config.yaml
init_std_router: 0.0222
norm: "layernorm"
norm_eps: 1e-05
parallel_block: false
decay_fraction: 1.0
decay_shape: "linear"
Below are experts of layer 6 (counted from 0) of a mixture-of-experts language model. Rows are named router (the router's row for the expert), up (a neuron's input weights, with its number), down (a neuron's output weights, with its number) and show model dimensions 0-191. Each number is 128 + 24 x the weight over its row's rms, rounded and kept within 0 to 255. Numbers have three digits each.
Before each expert's rows: a language model's description of what the expert responds to. This comes from a sample of Wikipedia text that the model never trained on.

# expert 58
Description: Opening stems of common words split into pieces, such as an-x-ious, orph-ans, relig, expl-aining and conf-usion, mostly in prose.
router:139107157130154154128102130135100132166118128137105111108173162112107090131083149102171172162134131174151112151099130128111132087108135127103129173124112124158109164127132104120113113108093158126081103114108095116111115157148158141107123078157105177154139143106144127109175124152130123123108153104150123129162130121147086118174094094137120178164130138164147120121148111159117169106150115114089156147164104128119161075136121100104122099162111164133091087109136137117152140142106117143085127147134108140138100155129139111119088104141070137121123139139106128118115102163158150107
up6:136143135135129131089113141178117169108100130130139149185096146121124124108130157081146144124117083117118139148135120123070159137179157118092123124134150098113134113100117128173131119193095162119128130147145121152153135142136150112134112114103151127156129095115182091136097110135113144126154126136091122086144112173152124097160128100101146118145123137124156144124096119156162137175139094152124133115135086137132117123112174136098134145113096105130120118126179127115118091106135093083123135127105159134107152130078092117172071125135128092119121106179126132123160186118119103123
down6:141182133141172081111069140152106139111118142178131123109105161156138171122109132135129150145077159130163119148136150148131136142127119163116134127103125145096088136157117172133144098131150177088179114099120138114151139153117142114110091138139128103158131132122134153117141152121111124135078143104105115091131113131108107164153113159173149158157121152133121101069082092138143135121144120127127104132130066077114120134140141115143141134147109124130087103119161144066099157147123153095086138139124138147134150098109134106148105115123153135111096116158136137156128152089175114143
up7:090139159142110129112160138133162109169148173119143119125144142072122139111106147142127127094100137121101129104104142114123130184130167175107161126114136098116155142147096108154116133142143106125160104113130101127180132107127154173145116132057161125112122184134129125124137158163174132083154114143136089133124127123117131142136119112146111114151150143132114107105157160152161158095100117148113108129147095097108127103104136094097144091126133130096138104104157132177081109146177120120173076127172123128152094114141088169152127137140139157120102120116111108105122134111157094106
down7:124110176147123140113120152151141125103103128149109144128111172125156090126161171093140172144125152088073145091088096149136097123122103140095134129143122116100082106163082091142152117144154128145140135130089187154113105137162135170122156128138127128111134146118141113141117108146170116084126180093145133136165126173149134125157090148146113155071147093141126132100151146118123112155144114136121133157129155118140108131076109155109113117127136131123120162164130184110147097147138084127151105147148124134105138095126092094142111129107119156135106136117086151164116088145124127092

# expert 33
Description: Nouns naming statistics or measures, often in tables: maximum in climate tables, average, total, record, population, high, Grade.
router:101168161111145134151143118117127108103132088125127134118110118154109096128181133088103090111150177134121128130158130121104124104170120098143089078100118163090120087121123125138127110105128091120149151122109114148169120176158137099114144076101151131162133116130132118106104164116105179104076157122094162105080157144151129136116154120117136128154145162133112102150099136126132176148083120126125115126130113175116111151126196129146077145157144124126116139141139099122116122092138114131167141113098140137116147129119116152127136141147160169158167137100142099158177132100126119162
up5:138064161128093119101098105124124080170135103137099149131084096168119139135148122116174108163139146092128115116135088105094115094122110118126157123125113136158143123109109152138131161100133136128141148081109162107162131157075143146117123094077129087126121073124109111147188105157166149135125122127132158109137155131121122132162139141111130123141141150118134166106136149109099139106167123115141158130181120139164101157126162165144100147130114149109147093129134109155095104139115143104139120096113153129161117122124152141114127111107132175128171167167093082147087140129153147137
down5:074116110109074134141106189138144083127145114102138162121095101121139156123133086143103129087155146145154116129102177133151120135136124130122105148143152087124166134115129117140081182125109157133100154142107103145119127115076130109094132132130128115129139095088113127113142118133125129164146095133137108146107158142104171168105114090165136118113117126115115109123159093146095132108168137170106132125127102119149156142102158180123180116130124108158145070125120132114116113097129138132136104158130103145161103170146071090163142142161142115147108139096161143177111141134124104142
up6:114130076120127141097134125087113162102117102122105152129142123107108124187128132074187100100163133118152081124128133108099107099143121091109133117116102088135096117095114110145153131104140111127131092112157168128127101177153170125107126092103142143164121142130102132128116114090146151168119124128141119099128114136153156153159181100078084116126134125136126156115082101138159183137127125133161076156151131123127089110122134154128159128133142126099153131172122110111125118125115123119170125135156173133133179115123138114148122153140164198149150141129139125126154144108117164107
down6:129112137126181143116156151137129135160123100102165135120113121135134098114081122091115110156113130134159133098136141151126126143158146181098121138118087141164110131108158141096156145133141124160115139138117144152098060108120106150148119074109145129139122176149179128152072161121073108127096108144136118109121141105138150116102105089135129144114124093159130115126177154137086117149116120116120165151091113138117174157151156148153116133081155153133118131155124146118096156175141141125112160120167152138126122125154167122120101124104137102125136099144141086084110120165092099174

# expert 2
Description: Opening word pieces of longer words, especially political stems like Democr in Democracy, Social in Social democracy, Palest, diplom, Rh.
router:162114145131137142171125135125113156107124091138113074125121111169112133147094098145128120151132178125171114116109119133184153113086154113064086123096131132153109122139141132114114121116115141132117123129105100168111159175127139063090121111115107158150156143088128131127091107099126163154089166101127138122162116171111127113168145132100154166109130132103151162190144108089123119098114129112098135144160139110097165157112104134144135136130081168147122132131118126114138106124116185128095108134104122128141136095110117096135141109158095142114107131136142154106127097142145100082
up5:105112140183113098134122100126150156155136140161138124096106128152107167124145080165142138149102159133081119141137134137117111115116114154117138097159134140155114158095109153114107151147123129157149127114154115155157111067168115131119144133123138136094082144158122145106105161166121155059130091139104074123109116103150136097152164128104133145109131136152121126148155165111085142128107163108109182146126135140101142136096140122133133090161104099115150108171149066137125129110120170150141083128121132132134103120130146119154112088100093099128117115116164134130139183082128124155
down5:143124120092143165099136148119090143108185090115151125120136128156153133108133113102139161121125096122137129109146137139094191129137140132146128139153130137130110084126142144119123128131144112182111098135117104134158133091098106115172114158105134160121125139094135108144136156120112097117129156151109164097146153125147039160139095179141137155178127116144115144083139152139105115121134137096132091130104168102125117132103088131173137157118096147129127102113130119073142108141120137054144145085097129121169131153113106145132109083092154132113108124134122137094145082141104133135
up6:147089117129132123082155143121144150128095142121125146113143126143149123153129131143133112115104157145113143115108154130111131164106097078129145123134177117121152183130092183120126109117147149132132129113149139120104098184157175100147118157110122141148145132106088138114184113136088152166128144133094140089131138139152142117090117159102097149115146125151145137124131116130160108115145104150130126121116135141129124118176130084056148134081119099090095109149144126144105104114160146121099080113092146099121106112071161134104111138108094133125101126125119169170126128156115176069
down6:138112119110077097142129120138115103140117109112128186170156167042128097103116127096161042129142170127173119123120143140119132155112158141159121146114131144120129104130128085137123137145131091128109112133182140143145124070133139136093111137159112131123106136119109128138151156083166099119138118147076149113102118143136139163105117148140125126125146095101114131134150141132175105090122127135120115078109131138150152152111132124103148126167122131141121117152132157166155160126121088129145118108118183096132140136125132122112146132162130110108109165114109173117159197112134139142

# expert 9
Description: First names and particles in Spanish, Italian, Portuguese and Dutch names and places, such as Del, da, San, El, Pedro, Santa.
router:156136130066115106111151096150092139144115152180160139115095139166149178121181136086157159143115129140141124161111087115100113152131129096129116140151099113103157084123129112106100141116129098094144114160150163121145156142109114114118117142133101122090122124173128117127145133135119092154134100143154109154165124112119083143081135142125148070147152075101173170113090152120157146143135130098168124101095122101107130150128068112136153134100139130111114136151161137129164134103146100147158144135120119130140125129140125124090100128105121157162149119194145106127141128095138102126
up3:145136133103156116168133122095110159138128114122112132154158159084142113106107144162116139100127134144177105112099135080115075138151153150140131153117090121169110168111144084114139133117133130121156114113177109080139153141141127136106106109139192109126132138068139111133139162164179121134155142136143150082114154115153161155173116106104151167136123109140132135137118111112137116113099120116114135131112111117140132160122150124156121099101087133093120086098145131075129109110159162068155094114105145132133139118148095151133163167118152118142137135149157157124142077109168140157
down3:186165147126144119168133174126137127155132109094128101139143136103158160138133095150120130221135151110153134132139181107118119093154106145126147129117142100118129172099126073137083161124147111134140124144125130101115134096120148121105117135115148121142115087176135118126156114121142088100116160129125160142163136112093134140124092122102107107119135157108137120129124113155150127106109138161116116109105150115102121146141073156130158156136105119139149131109165112096128174128145135132120099183118136187086133137125106116110173086130181123081132140125167097116141140121102116090
up4:151136150182097105083096134167129090157118111151151146118144165095105121141093083126117136117141092166090095142116112097135150115166128131122086180142101141118133173122097104100118128127135143147104145129156101139109126125089113173130118098152116127097146201121128164155130109134185141151082099127135115119145155145132104113142138091133109114150145165138137150117099090132138151087106120142173123095140102129102123145150113135105141133182152099094117137112117097117144155157115128166137127094170140114161120147110130107112088080143161121157118113142145141130099135119161129124
down4:189118119104181161110114116141143134126098158143142131137106095146136121176173097095115161136140155099135090113092112104123103115130154158146141143147147141082107113166150166118156138097145082126164181136128178156157112131145112120137133144110127079111152086148101185107107119133154164113131154110117156094133124118108179101096139104132103126131121139141132172145136150102108102137116108121143105119094160116139149126109128117132134073127140134090143129140148153121087103095131118125133102162110133131146161107094097115130149135129139157115117135149152146145144075115128061150